From a checkpoint of a small mixture-of-experts model trained on Wikipedia.
Size: 8 layers, vocabulary 4096.
Experts: 256 experts in each of 8 layers, 32 GeGLU neurons an expert, 4 picks a token, a softmax router, a shared expert of 128 neurons.
Training: a variant of Adam for the experts, 735M tokens.
Below are experts of layer 2 (counted from 0) of a mixture-of-experts language model. Rows are named down (a neuron's output weights, with its number) and show model dimensions 0-79. Each number is 50 + 12 x the weight over its row's rms, rounded and kept within 0 to 99.
Before each expert's rows: a language model's description of what the expert responds to. This comes from a sample of Wikipedia text that the model never trained on.

# expert 54
Given names and surnames. Person names in lists and tables: first names like David, Daniel, Samuel, Johann and surname endings like -son, -man, -well.
down2:59 48 37 44 50 56 45 59 60 49 65 44 53 50 63 32 15 61 62 54 43 63 51 43 54 62 62 62 65 22 45 65 52 30 40 46 63 55 43 42 27 48 52 67 58 39 59 51 46 72 34 44 41 55 55 60 49 62 46 53 34 48 68 54 63 38 35 41 49 47 56 71 55 61 29 49 73 61 54 70
down3:46 50 60 60 46 64 30 40 36 30 48 34 57 66 47 57 64 51 40 51 61 80 44 45 76 69 38 56 27 45 45 50 51 34 36 62 64 53 37 69 36 37 57 64 32 47 70 36 30 41 66 46 62 40 37 43 55 52 61 45 57 54 40 54 56 50 49 66 55 66 31 56 57 53 55 35 57 60 49 33
down4:57 57 39 31 40 63 70 56 51 71 64 32 53 41 06 40 57 56 46 56 34 45 43 68 43 62 47 50 43 78 52 44 31 47 53 49 77 48 42 56 50 67 64 45 56 63 54 52 61 89 63 40 44 58 57 41 43 69 45 63 45 40 38 39 69 41 66 46 51 54 46 36 51 59 60 60 59 59 56 51
down5:44 55 46 26 44 43 50 54 65 67 70 40 36 56 46 59 60 58 68 42 48 51 62 71 41 43 44 28 78 57 47 40 53 73 36 43 41 49 46 62 42 52 52 60 73 44 50 64 63 53 54 72 42 50 47 34 62 61 37 56 31 67 41 35 49 37 52 63 53 38 64 51 55 53 39 54 33 53 57 53
down6:44 44 63 55 62 46 45 47 39 35 41 29 49 53 36 37 57 55 57 60 38 38 45 56 48 44 58 58 74 53 57 34 42 52 64 75 52 57 49 50 47 42 60 52 60 48 65 59 23 71 28 54 38 49 53 46 38 64 55 62 56 40 55 56 40 46 57 35 57 52 39 52 62 66 45 28 46 43 49 57
down7:31 54 57 43 55 64 53 52 64 41 61 61 63 51 53 41 54 31 41 34 57 31 24 59 72 55 59 67 69 52 73 50 28 56 37 54 32 49 64 47 44 34 53 38 51 40 35 41 59 52 69 36 16 67 51 25 49 49 70 48 64 61 64 38 26 39 44 17 43 41 65 70 57 54 58 67 57 53 44 24
down8:49 49 51 49 51 41 57 54 66 62 53 57 58 50 43 49 53 39 54 23 39 72 62 26 58 57 61 60 41 31 50 74 57 48 34 47 62 51 59 48 44 60 57 41 40 45 34 50 55 57 53 32 61 51 40 63 42 28 65 54 54 50 41 52 55 47 33 75 63 46 36 53 47 46 51 54 50 52 52 38
down9:46 52 60 57 35 56 47 55 63 45 50 39 55 40 70 69 71 27 52 53 56 45 32 44 76 46 35 57 65 65 41 69 48 40 40 43 29 42 48 52 69 26 43 31 44 47 70 50 52 49 32 64 39 50 56 56 43 62 43 74 51 60 64 61 57 41 38 40 48 28 68 31 65 63 51 54 40 48 64 43
down10:36 59 56 60 40 48 53 56 79 40 39 40 42 52 53 40 56 36 43 58 90 51 38 36 56 62 43 54 58 47 35 41 58 48 63 45 55 85 42 39 31 65 57 34 39 47 54 47 55 70 50 47 60 73 43 50 59 57 37 52 41 56 63 70 65 42 46 55 40 47 39 56 74 51 60 33 48 81 54 47
down11:51 49 52 51 32 57 49 54 34 46 36 43 37 55 56 40 68 51 48 40 59 40 53 64 57 41 48 50 56 46 55 48 46 47 42 49 56 54 63 48 69 27 57 73 60 42 35 42 43 51 63 67 45 52 63 69 34 76 49 44 65 55 48 52 32 46 36 30 33 42 31 68 53 50 59 40 61 31 36 38
down12:61 66 64 55 44 39 67 54 35 41 63 61 56 67 59 25 66 55 53 79 42 27 67 40 52 61 53 43 52 54 40 56 20 64 61 64 50 30 78 45 38 60 41 54 24 42 48 20 59 39 61 40 44 58 34 73 52 30 42 45 67 53 50 44 33 47 65 59 45 50 58 41 48 42 58 64 45 47 73 38
down13:41 20 54 35 55 62 38 76 42 43 58 77 46 57 58 53 51 49 50 64 66 49 28 51 63 48 52 70 58 67 52 45 41 72 54 66 42 57 55 32 55 67 63 23 50 23 54 52 80 28 51 22 34 62 65 45 42 61 47 56 46 40 45 68 49 62 52 67 42 43 52 46 44 39 64 56 51 46 59 37
down14:63 46 48 49 70 47 46 33 55 23 52 56 51 36 45 34 44 66 70 41 58 64 48 59 58 46 50 57 33 84 51 58 49 59 59 30 54 32 52 50 46 55 51 49 48 75 24 52 60 61 60 56 36 56 63 54 32 42 64 39 44 40 44 48 54 50 54 49 54 61 53 55 38 53 67 44 37 33 61 66
down15:35 58 73 35 45 59 51 34 50 59 44 59 50 56 57 39 47 30 49 70 54 47 32 30 55 48 60 47 52 46 54 49 33 50 53 48 40 61 44 42 27 53 39 43 47 69 47 50 70 36 35 37 49 63 41 38 59 57 48 58 41 73 51 31 40 50 39 57 31 63 51 42 38 08 51 65 41 35 36 36
down16:49 34 24 46 60 33 26 45 69 73 56 43 50 61 72 66 56 46 61 34 50 44 44 31 60 46 45 61 58 54 34 60 42 60 46 43 34 56 40 57 58 46 59 42 37 67 44 48 69 59 50 33 51 58 41 49 62 53 54 37 47 24 57 38 21 63 81 40 57 38 41 70 53 42 52 68 43 47 68 47
down17:41 40 52 66 48 51 41 51 48 34 55 46 55 55 41 60 62 65 43 58 36 70 40 67 74 64 40 65 45 52 45 52 58 46 49 55 45 44 56 52 46 61 72 57 65 45 49 59 42 48 37 65 54 42 36 36 57 68 48 65 33 44 52 43 62 56 53 80 40 34 64 44 61 46 54 51 27 43 46 37
down18:65 49 45 34 45 36 49 51 49 43 60 65 56 65 37 41 52 47 49 66 52 34 59 54 35 34 58 61 40 66 70 67 36 51 81 66 63 43 52 28 51 77 69 52 45 52 38 48 67 58 40 53 39 33 46 58 68 25 67 59 82 58 62 49 57 23 60 47 58 66 68 17 59 55 43 54 47 49 45 54
down19:47 57 61 51 60 44 44 48 56 72 29 51 47 53 34 37 57 42 59 49 47 50 77 45 77 47 69 71 22 54 62 54 35 46 46 32 68 50 40 39 46 44 43 48 57 38 70 58 44 61 51 56 49 50 55 58 44 48 53 27 44 43 52 40 72 68 41 56 49 42 36 51 62 61 70 48 61 64 44 46
down20:71 38 51 67 70 52 56 51 45 62 69 46 53 67 66 61 60 49 46 42 48 55 34 46 54 75 52 50 56 38 36 60 72 32 58 49 55 46 53 54 49 59 35 47 39 47 35 60 60 42 50 53 36 42 45 50 71 41 58 44 41 42 53 65 42 25 44 61 33 38 43 43 37 44 50 64 40 45 71 32
down21:49 55 57 49 66 51 57 46 35 46 60 41 24 45 20 41 29 56 49 46 44 44 65 60 51 48 44 32 47 73 54 50 42 72 29 56 53 42 54 68 63 42 40 53 49 42 41 48 61 57 44 68 56 58 44 52 60 65 44 37 55 48 51 37 70 75 54 67 47 44 42 47 35 43 55 46 43 23 42 62
down22:51 49 46 52 61 62 54 60 34 54 33 45 63 65 66 65 57 58 68 65 55 50 28 52 54 20 47 59 42 32 73 48 33 51 37 44 58 67 99 32 44 35 42 62 22 66 48 53 53 39 33 55 23 46 44 30 50 41 47 57 58 61 44 54 40 62 50 54 54 45 67 37 52 31 39 56 47 52 52 70
down23:42 34 47 51 27 35 52 59 37 37 49 71 57 55 53 58 55 53 45 57 47 38 52 44 68 68 39 43 39 08 55 44 46 58 67 47 41 48 64 40 67 35 54 35 58 62 51 42 74 44 45 61 23 50 34 36 56 53 35 39 51 54 27 56 50 51 46 54 70 51 56 32 61 45 56 50 48 46 58 80
down24:39 55 55 48 41 58 36 56 56 71 45 48 49 48 61 48 37 47 67 59 67 50 51 29 51 55 60 42 59 77 28 35 76 65 46 63 56 52 53 60 63 67 50 35 70 27 43 49 70 43 37 50 26 35 44 42 46 47 18 56 45 42 46 46 75 55 44 57 23 55 43 66 29 53 53 45 52 43 31 52
down25:46 59 48 46 34 64 54 64 42 70 59 47 26 45 18 33 37 54 56 38 45 48 66 44 51 62 49 51 49 54 44 41 40 26 71 38 51 51 39 45 48 76 71 30 63 59 61 46 31 54 46 64 67 37 51 44 63 45 51 71 33 32 42 55 59 43 41 59 38 61 66 40 41 44 64 33 51 34 38 45
down26:47 50 31 51 57 44 59 51 43 50 59 50 43 64 40 22 32 46 30 51 49 35 69 40 44 55 68 46 20 39 46 50 60 52 39 37 47 39 46 59 32 64 62 30 42 47 73 57 52 46 52 26 49 62 55 46 67 69 59 56 51 59 62 57 63 49 55 65 44 46 52 41 43 54 46 66 59 63 36 51
down27:61 53 46 67 67 42 38 58 57 59 70 62 33 30 60 60 44 50 56 32 48 62 32 52 46 46 40 48 63 31 67 71 62 49 31 36 37 55 31 58 34 44 38 86 52 35 43 53 44 61 72 39 67 44 63 48 42 57 56 66 44 36 49 26 49 53 54 51 43 52 47 65 40 40 59 49 45 57 48 53
down28:34 51 50 51 71 69 53 43 46 53 35 40 15 51 39 45 50 28 42 52 45 48 58 57 55 46 62 61 46 52 47 45 52 42 66 40 62 58 55 56 53 47 47 38 46 47 56 52 60 43 52 56 39 58 36 51 40 40 50 65 75 45 48 34 51 55 51 38 42 81 38 70 41 26 51 32 58 59 48 98
down29:39 66 55 36 53 47 70 53 70 68 56 42 56 51 49 29 55 69 66 58 62 50 40 39 50 55 36 47 59 43 32 39 39 65 40 37 78 49 53 54 45 69 68 48 39 61 43 49 49 53 38 57 60 65 53 61 54 49 48 72 76 60 46 62 62 47 65 68 36 57 47 41 75 71 49 28 56 66 53 55

# expert 35
Prepositions and word starts. Spatial or relational prepositions and word-initial fragments after verbs, such as between, across, within, split between, o-vers-aw, infl.
down0:70 35 61 73 46 61 47 55 46 54 61 50 39 51 40 36 60 52 69 66 46 58 57 50 45 46 60 64 66 38 31 29 49 68 43 42 71 68 41 46 59 43 57 61 46 18 64 62 54 43 93 36 67 57 75 47 49 28 49 74 47 56 66 48 43 38 53 46 46 56 53 38 44 59 46 43 57 36 52 68
down1:39 48 58 39 48 41 69 58 51 44 45 48 64 55 58 49 58 29 61 38 44 53 46 43 59 46 65 31 51 38 38 72 60 60 36 61 51 40 33 39 38 40 51 69 34 61 55 32 66 35 42 64 39 44 56 58 56 73 52 35 35 67 49 55 53 41 61 20 64 65 68 37 47 51 31 57 53 30 65 52
down2:56 44 62 34 41 64 50 39 38 38 33 33 40 61 51 34 32 41 31 44 32 22 55 57 57 44 50 46 34 29 47 41 51 45 36 44 51 49 40 45 43 33 60 45 53 77 40 39 30 50 65 40 60 45 48 54 74 38 60 52 48 44 42 53 70 46 75 46 49 61 67 57 59 24 61 61 28 59 66 49
down3:52 68 60 55 62 64 44 38 44 56 64 61 51 47 33 54 38 57 46 58 65 65 77 63 37 41 63 41 68 46 56 60 65 62 68 55 55 53 27 54 46 73 57 59 67 50 56 38 63 29 54 58 53 54 58 31 57 59 29 63 49 64 55 59 71 40 39 44 49 47 66 30 22 88 53 36 59 27 73 41
down4:50 67 67 53 44 48 44 54 48 37 71 38 43 42 57 50 76 46 68 62 36 49 65 38 56 53 57 38 67 48 39 51 67 42 38 45 71 54 40 79 51 49 53 51 43 64 49 44 52 60 44 48 47 68 37 68 50 34 49 74 63 59 46 41 44 35 46 40 50 59 42 50 45 41 61 54 59 50 46 49
down5:41 57 59 46 37 26 56 60 61 61 65 53 42 41 59 67 61 45 62 54 33 39 76 61 54 58 39 39 37 48 35 64 61 49 64 41 61 56 55 41 56 61 49 77 52 41 55 46 42 52 51 50 47 46 77 34 40 47 68 36 48 58 68 61 28 45 38 34 65 37 67 68 47 21 29 43 47 48 33 41
down6:43 66 50 60 59 45 26 56 46 69 63 49 38 29 57 47 43 44 40 38 22 39 53 64 58 50 38 53 38 36 36 51 60 66 53 55 59 37 68 35 49 42 60 34 44 41 60 49 70 43 45 29 57 33 52 60 47 73 50 59 57 56 51 49 73 49 53 46 48 33 48 47 43 46 52 38 24 52 39 65
down7:59 68 51 66 78 49 53 47 72 57 39 54 52 50 47 55 43 53 53 49 33 58 36 76 64 51 61 48 69 49 56 61 44 35 48 41 57 33 60 50 59 47 52 10 53 48 57 54 37 49 40 67 40 52 55 44 69 59 52 68 48 28 57 54 56 59 50 56 44 23 47 55 53 53 44 44 46 56 57 47
down8:42 49 48 45 58 51 68 36 64 40 35 36 28 39 22 38 33 58 52 70 55 40 50 51 54 52 66 46 67 46 68 27 22 62 44 41 72 35 59 80 45 52 52 48 74 50 32 26 46 39 56 51 54 43 41 52 38 50 49 52 60 51 53 36 50 66 52 49 56 45 38 50 61 49 39 31 46 42 50 68
down9:41 44 40 37 48 34 47 63 58 57 52 55 40 36 54 28 58 57 47 37 43 41 68 69 58 30 39 41 51 63 52 53 51 50 43 67 50 56 39 67 70 37 62 66 72 45 37 70 38 57 45 51 74 46 50 49 50 42 53 58 52 51 45 68 32 41 48 43 21 51 43 50 50 43 50 53 55 36 50 57
down10:51 58 59 44 50 50 48 51 54 68 42 42 67 80 71 49 47 49 42 35 54 28 43 61 63 49 38 51 29 51 58 76 16 39 56 61 45 56 64 73 57 31 42 58 50 51 57 53 55 40 53 38 52 39 33 60 49 26 40 42 63 50 46 52 52 53 37 48 45 62 55 55 49 36 55 45 50 32 41 45
down11:50 49 64 22 44 45 39 71 60 54 47 42 36 60 87 64 51 68 69 50 67 53 51 28 52 60 56 46 36 57 66 63 70 59 34 63 41 64 39 41 54 24 48 52 29 41 50 74 49 45 49 54 45 53 51 53 61 36 64 72 42 33 45 53 42 39 47 44 47 59 54 27 52 42 24 57 53 39 62 34
down12:45 34 47 38 43 46 56 42 59 61 51 84 53 45 55 47 46 46 58 65 47 54 59 37 27 64 43 64 61 56 53 40 49 36 58 31 36 57 41 58 92 44 43 48 45 25 38 47 35 74 55 55 50 42 36 51 51 73 49 52 49 51 62 48 45 58 50 66 53 35 43 51 47 46 42 29 41 52 41 46
down13:37 64 57 70 59 51 57 57 35 39 37 71 45 44 62 54 58 92 54 54 63 62 52 54 57 57 51 57 64 62 54 39 41 41 56 52 53 39 62 40 52 45 58 39 56 45 59 55 82 46 36 58 42 68 61 57 53 67 39 34 63 52 59 43 45 33 44 31 54 38 52 45 35 54 24 66 48 58 34 42
down14:55 41 45 45 54 53 38 51 31 54 63 67 37 55 27 64 38 51 43 50 55 46 30 57 62 37 81 40 49 43 60 59 47 51 57 60 47 36 34 42 50 38 51 54 51 37 46 51 64 47 60 27 45 40 55 44 66 62 18 58 38 48 51 54 43 70 61 70 52 56 65 30 35 56 38 42 73 49 49 64
down15:45 42 23 54 57 37 40 36 66 57 65 53 55 47 40 52 26 34 55 56 53 39 49 57 15 47 43 32 37 45 69 74 49 40 65 34 41 39 70 54 75 49 32 66 27 44 56 77 53 48 41 35 52 34 27 47 44 38 29 63 50 57 44 69 35 47 66 55 37 46 47 42 52 58 55 50 47 69 56 69
down16:63 38 38 76 49 36 63 60 59 62 64 27 48 28 65 81 73 45 51 40 49 54 43 52 54 29 66 53 43 39 55 38 36 54 60 49 80 42 64 56 53 42 52 64 56 47 63 61 44 43 31 37 33 71 58 52 49 64 42 36 42 48 48 35 64 58 50 40 56 54 63 55 42 41 31 52 73 51 54 53
down17:51 36 53 53 45 26 46 34 74 30 34 61 38 53 52 49 29 56 59 40 67 68 67 42 66 52 44 65 48 46 68 42 25 45 47 54 53 38 43 53 29 30 32 49 60 53 47 57 61 63 40 65 47 87 46 46 58 62 51 56 50 58 52 56 47 41 54 53 58 52 23 36 65 55 51 65 53 40 45 37
down18:53 87 58 60 35 48 45 50 65 66 59 55 44 55 40 46 40 45 42 67 56 47 62 48 60 40 62 64 65 58 47 51 40 75 49 51 50 39 61 51 53 56 54 59 67 61 59 60 50 37 44 47 47 35 53 57 66 50 50 31 47 57 41 58 41 69 42 36 54 59 41 27 47 36 41 46 56 49 44 44
down19:63 34 56 67 52 42 43 42 63 48 62 35 51 64 79 34 57 34 60 41 52 37 30 73 45 48 52 57 39 56 46 57 50 43 51 61 70 73 65 60 46 57 52 74 59 48 48 32 59 44 67 49 55 73 57 45 44 72 47 70 63 44 47 47 45 54 50 36 72 38 48 46 66 50 49 68 34 68 81 67
down20:45 22 60 64 48 52 43 37 56 36 58 52 29 69 34 25 38 61 46 29 68 41 45 51 61 42 42 53 53 69 55 57 67 55 44 56 60 60 46 71 42 40 52 42 37 59 68 32 47 53 58 87 36 66 53 59 73 54 22 68 52 38 37 67 47 68 60 43 32 46 57 40 41 36 66 60 53 71 53 48
down21:51 44 42 41 46 44 76 43 56 57 35 51 51 49 46 31 41 57 31 43 28 32 53 63 38 52 42 58 50 40 67 81 56 66 63 44 40 59 46 56 57 48 53 48 51 49 44 45 43 51 33 39 54 48 48 45 51 44 46 69 70 31 54 74 55 51 50 43 63 34 63 66 29 58 46 34 52 69 50 39
down22:70 71 51 40 53 58 58 46 50 72 54 59 46 32 20 38 43 36 40 42 53 37 47 57 40 41 45 48 52 56 61 46 57 49 65 43 22 54 32 44 69 29 38 51 54 47 46 45 48 68 67 55 51 38 38 42 45 61 54 58 32 60 79 53 27 73 28 55 52 54 61 20 41 77 52 55 55 36 58 28
down23:28 58 35 49 63 45 54 55 59 70 44 50 41 58 35 55 39 39 46 43 48 73 49 58 50 57 69 25 58 52 44 21 38 58 45 66 62 48 58 55 48 37 55 33 56 32 63 46 35 47 31 45 61 65 61 60 41 44 60 51 63 47 51 51 47 35 53 84 46 42 46 55 41 50 77 44 57 43 48 60
down24:57 54 63 38 59 66 33 63 47 56 44 61 48 66 35 37 29 38 48 40 39 38 73 58 57 66 36 57 47 56 45 65 69 54 37 41 40 42 49 28 37 61 41 67 77 63 57 54 64 50 76 53 49 64 38 49 40 45 49 66 81 75 34 44 43 46 46 42 59 59 36 37 53 20 58 39 37 48 41 66
down25:16 56 63 33 72 39 59 72 62 50 46 38 34 48 61 39 42 66 31 67 50 70 48 51 59 56 42 64 62 54 54 33 33 57 32 34 56 33 45 30 37 25 52 52 59 36 56 67 64 50 51 58 51 51 50 51 56 50 29 78 34 63 45 36 57 55 51 55 40 32 51 50 50 52 47 49 59 46 51 23
down26:62 63 47 62 59 51 47 64 30 71 57 39 41 36 50 62 62 42 53 58 43 38 38 59 68 74 48 63 43 22 48 27 47 54 67 47 27 49 52 40 47 46 49 37 45 43 46 59 60 58 32 40 44 50 62 60 43 38 47 43 47 53 58 61 31 56 44 60 36 46 40 46 53 56 50 72 47 46 35 36
down27:62 53 60 35 51 49 58 40 54 56 44 58 33 54 75 56 69 47 57 62 50 56 53 50 47 50 49 63 56 68 40 37 43 54 43 51 51 51 47 53 76 49 43 55 48 45 44 70 46 52 55 25 58 31 35 35 30 62 57 25 30 57 74 41 41 53 43 59 64 56 42 40 32 39 54 75 56 43 36 56

# expert 48
Name middle syllables. Middle syllables of personal and place names, especially per/er, as in Kacper, Gasperi, Elizabeth, plus similar pieces in words like desperation.
down2:63 47 55 50 64 57 54 37 49 60 56 58 44 36 52 52 34 52 66 45 52 71 49 47 58 37 45 55 64 51 53 49 30 52 38 36 50 40 61 54 44 49 58 52 39 31 52 30 32 52 61 39 36 56 54 40 46 30 57 55 93 50 50 50 44 53 34 38 36 48 44 41 23 36 64 51 77 52 60 56
down3:77 40 49 35 33 60 33 42 43 46 32 49 42 51 52 41 43 38 43 27 50 55 50 53 34 48 48 57 22 28 70 47 38 48 57 59 37 50 45 58 54 55 61 64 51 35 69 58 44 38 51 46 64 40 55 54 39 55 57 26 50 59 43 51 75 73 47 66 54 44 57 51 71 44 31 24 48 54 46 32
down4:41 41 43 31 36 40 66 50 73 44 77 55 46 63 49 29 47 42 61 83 59 45 47 48 50 41 47 61 71 55 27 52 53 57 57 56 56 57 49 30 35 56 51 49 46 56 40 40 78 69 60 45 28 51 45 43 50 41 66 66 47 55 37 41 54 44 71 49 59 50 64 53 63 36 45 54 41 50 40 59
down5:59 58 58 67 48 43 65 54 45 38 41 45 77 41 28 83 44 43 51 32 49 43 63 51 34 43 24 28 46 33 49 52 38 57 33 53 47 41 43 61 52 43 42 46 37 47 53 57 62 41 41 33 40 34 55 54 62 50 65 42 34 56 56 52 29 58 43 62 26 46 74 37 33 42 60 63 24 50 60 24
down6:40 33 56 25 43 64 52 35 46 34 48 63 58 72 34 49 45 47 37 49 45 46 51 58 54 55 51 54 38 43 42 45 65 39 56 53 66 48 37 30 53 62 34 46 69 65 39 63 42 50 56 60 73 67 59 71 57 70 23 71 51 48 43 60 52 41 58 62 65 46 58 50 42 54 42 49 54 45 30 51
down7:34 54 26 35 44 61 41 56 47 57 77 46 49 53 37 79 60 57 40 31 49 51 26 50 52 75 64 57 54 24 56 43 55 55 63 50 33 53 59 54 68 69 36 36 52 71 48 66 46 69 44 50 57 48 52 58 50 40 32 63 48 78 46 38 43 55 43 46 50 30 33 74 43 58 44 29 65 38 69 49
down8:55 44 45 54 49 43 52 43 63 54 66 46 41 46 51 63 49 47 56 69 46 34 42 50 38 45 40 56 34 54 25 49 47 72 41 39 51 34 56 35 64 65 55 53 47 45 59 50 53 65 68 28 35 35 41 65 15 58 47 41 40 55 56 31 48 53 41 72 43 57 57 43 71 39 57 58 36 51 49 59
down9:37 45 48 42 54 32 58 47 42 73 44 58 53 59 59 55 38 46 39 38 43 54 56 51 39 69 45 69 54 74 59 25 61 47 53 48 62 61 62 37 28 26 42 44 34 50 71 54 47 49 51 34 46 53 51 35 53 63 34 77 40 41 77 70 24 32 49 37 58 47 60 56 40 47 59 52 59 58 27 40
down10:17 29 51 32 56 47 47 44 37 56 60 58 61 65 50 52 39 69 32 35 42 60 43 58 79 52 65 65 47 70 53 49 46 52 41 53 38 47 55 58 55 45 47 48 63 52 40 51 40 44 64 57 58 28 39 42 29 53 62 38 49 53 71 55 51 47 34 39 47 50 49 39 41 41 51 49 48 55 77 58
down11:45 52 53 42 49 41 31 48 43 37 67 55 50 50 67 40 50 38 30 55 63 32 46 68 52 34 45 51 60 39 21 33 48 43 39 53 34 42 55 41 49 68 64 56 49 33 35 31 46 68 53 30 61 39 35 82 54 56 40 47 44 75 65 40 40 44 33 59 42 57 56 58 64 59 42 39 58 51 29 46
down12:43 45 52 31 50 52 62 67 41 48 52 46 58 60 59 55 42 38 47 41 50 46 58 68 64 44 49 46 52 33 55 54 42 60 51 52 57 51 58 35 56 50 57 39 41 60 36 39 61 48 34 65 52 30 56 39 61 55 35 71 54 50 44 54 52 60 50 69 52 26 58 48 43 54 47 53 52 47 25 36
down13:52 43 40 53 54 47 48 37 52 41 73 65 63 61 52 66 48 63 51 45 70 31 34 68 54 58 72 45 37 50 52 56 30 66 38 49 64 89 49 58 68 38 59 61 49 50 44 62 52 43 46 43 60 34 56 31 42 33 60 44 62 54 55 54 57 35 47 55 43 49 45 55 36 55 49 70 49 30 11 41
down14:37 53 42 62 47 45 47 29 35 47 56 46 45 43 53 54 66 51 34 35 54 55 41 47 53 45 46 70 44 40 47 21 57 73 72 35 40 41 50 32 53 36 49 34 48 47 50 48 61 60 31 57 42 36 27 52 41 55 37 50 57 53 54 53 69 31 29 67 65 54 49 37 34 46 48 40 41 44 52 92
down15:61 66 57 60 53 45 22 50 23 56 40 42 47 54 51 31 49 45 63 56 62 46 59 41 30 35 66 69 38 50 50 51 68 36 26 56 45 65 25 44 43 59 38 44 85 40 36 31 50 54 52 44 37 78 54 46 59 39 69 27 47 46 43 64 61 45 43 32 40 41 41 63 41 47 48 48 55 49 52 51
down16:53 46 54 51 34 66 52 44 64 38 57 32 52 36 47 53 33 67 49 28 39 58 34 45 84 53 40 21 34 70 33 37 50 42 36 40 71 39 20 61 40 62 53 57 51 46 41 36 41 59 60 70 53 41 49 35 58 56 49 48 29 18 53 48 53 43 54 59 61 53 63 23 65 48 58 52 47 42 51 56
down17:70 71 42 52 44 35 46 60 49 74 49 35 69 63 56 51 52 43 35 28 46 36 59 66 31 44 67 47 45 20 42 54 46 61 40 62 49 34 46 43 54 39 60 49 39 49 69 47 44 35 51 75 51 62 17 49 39 41 32 53 42 40 37 50 55 35 49 65 34 65 62 62 47 56 43 39 52 39 57 60
down18:49 48 70 62 65 49 39 53 40 44 53 09 47 59 49 41 44 42 44 43 42 81 32 55 50 66 55 51 35 25 65 56 42 39 58 53 69 39 38 49 47 42 47 46 44 39 57 46 61 45 53 55 25 67 31 56 61 46 35 42 48 48 33 63 49 56 51 42 48 61 41 49 65 68 46 40 42 46 57 58
down19:63 42 68 43 40 39 59 39 64 30 74 56 48 24 35 41 59 54 56 60 34 36 53 63 39 51 64 39 59 47 45 43 65 61 58 32 64 85 59 43 54 67 71 54 48 47 36 30 69 55 33 46 44 36 52 55 42 54 38 59 53 49 54 59 68 37 31 65 48 52 30 39 46 35 59 51 49 49 52 65
down20:55 51 30 53 33 33 44 52 55 58 55 52 38 22 58 42 62 59 49 29 60 44 69 40 67 52 31 63 48 45 35 50 71 55 43 44 44 64 39 51 47 56 36 39 35 43 64 72 38 70 72 50 61 53 44 69 52 39 38 39 31 60 35 52 42 47 63 57 50 32 42 37 49 38 61 73 50 53 71 60
down21:38 57 53 69 57 42 67 34 47 55 54 57 64 56 58 44 46 64 31 40 42 48 44 56 41 42 33 45 56 55 60 38 39 22 50 41 38 56 45 31 67 39 27 60 64 42 71 61 55 68 59 68 60 57 42 39 37 39 39 68 47 60 53 57 39 49 47 65 35 70 51 55 43 40 58 44 52 38 42 55
down22:30 47 41 42 44 64 44 45 46 52 67 43 71 39 53 33 49 67 62 46 54 44 37 36 46 56 39 36 53 52 57 34 53 50 45 49 51 55 53 63 16 58 45 59 46 39 54 65 66 41 52 38 39 51 58 42 50 49 51 59 38 62 55 51 49 54 33 51 37 53 46 64 45 46 34 58 45 52 59 33
down23:26 41 52 42 29 73 51 56 37 57 33 43 79 75 49 60 39 58 43 66 63 47 45 37 65 44 61 60 50 42 65 53 54 47 36 79 33 52 49 41 52 37 48 46 54 62 37 57 55 56 46 55 53 34 22 52 55 43 39 63 52 56 44 81 37 39 47 59 72 55 44 43 39 49 35 53 51 40 43 51
down24:24 58 34 52 35 46 53 68 55 42 46 44 56 44 49 44 72 62 50 46 62 49 50 48 61 41 44 70 66 29 42 50 51 67 40 37 46 55 54 59 38 54 74 41 71 60 47 28 56 56 45 64 68 53 35 26 48 50 63 55 76 77 22 69 60 35 54 60 58 56 70 38 43 48 25 42 64 49 51 47
down25:32 73 45 50 49 26 52 57 66 46 55 38 52 40 61 23 64 44 34 66 46 34 53 59 49 62 46 69 44 41 29 36 58 65 34 51 59 36 27 58 22 38 48 58 33 50 59 39 46 55 30 61 54 50 68 34 20 49 68 49 47 46 43 78 37 51 60 54 54 48 49 46 59 38 37 51 43 50 60 47
down26:47 52 33 63 55 48 48 43 40 52 54 50 50 38 71 53 56 56 51 68 33 48 46 62 42 20 60 21 59 45 52 69 31 58 63 67 68 42 61 66 45 26 41 40 43 39 51 50 70 67 51 35 27 59 20 48 49 33 65 41 44 46 47 55 40 62 60 43 49 61 36 32 54 38 54 48 61 44 72 49
down27:26 63 56 72 86 61 40 40 45 65 58 41 50 46 63 29 45 55 60 40 54 35 65 38 39 67 42 58 49 34 51 78 63 52 44 40 49 56 61 36 58 51 42 54 44 48 56 39 53 51 57 45 59 62 62 41 41 52 43 34 48 50 55 48 62 50 48 48 64 28 45 81 60 41 38 68 68 28 67 64
down28:44 60 42 41 64 55 41 61 50 65 33 40 41 26 47 50 59 56 30 42 48 60 55 47 38 47 68 49 40 41 59 47 33 59 58 38 40 54 73 44 50 62 60 58 68 29 36 40 53 36 32 62 44 64 38 41 65 45 46 44 54 48 73 84 53 72 48 43 47 75 35 57 55 68 33 64 55 83 60 63
down29:52 31 64 39 43 43 39 85 58 46 58 43 49 44 52 46 63 39 44 51 60 55 43 30 36 54 67 74 61 45 32 55 45 43 56 19 37 55 40 57 49 59 66 55 60 61 56 44 39 75 52 45 37 60 59 51 66 51 34 58 36 65 63 67 53 28 61 67 55 50 66 56 42 54 53 49 62 56 43 21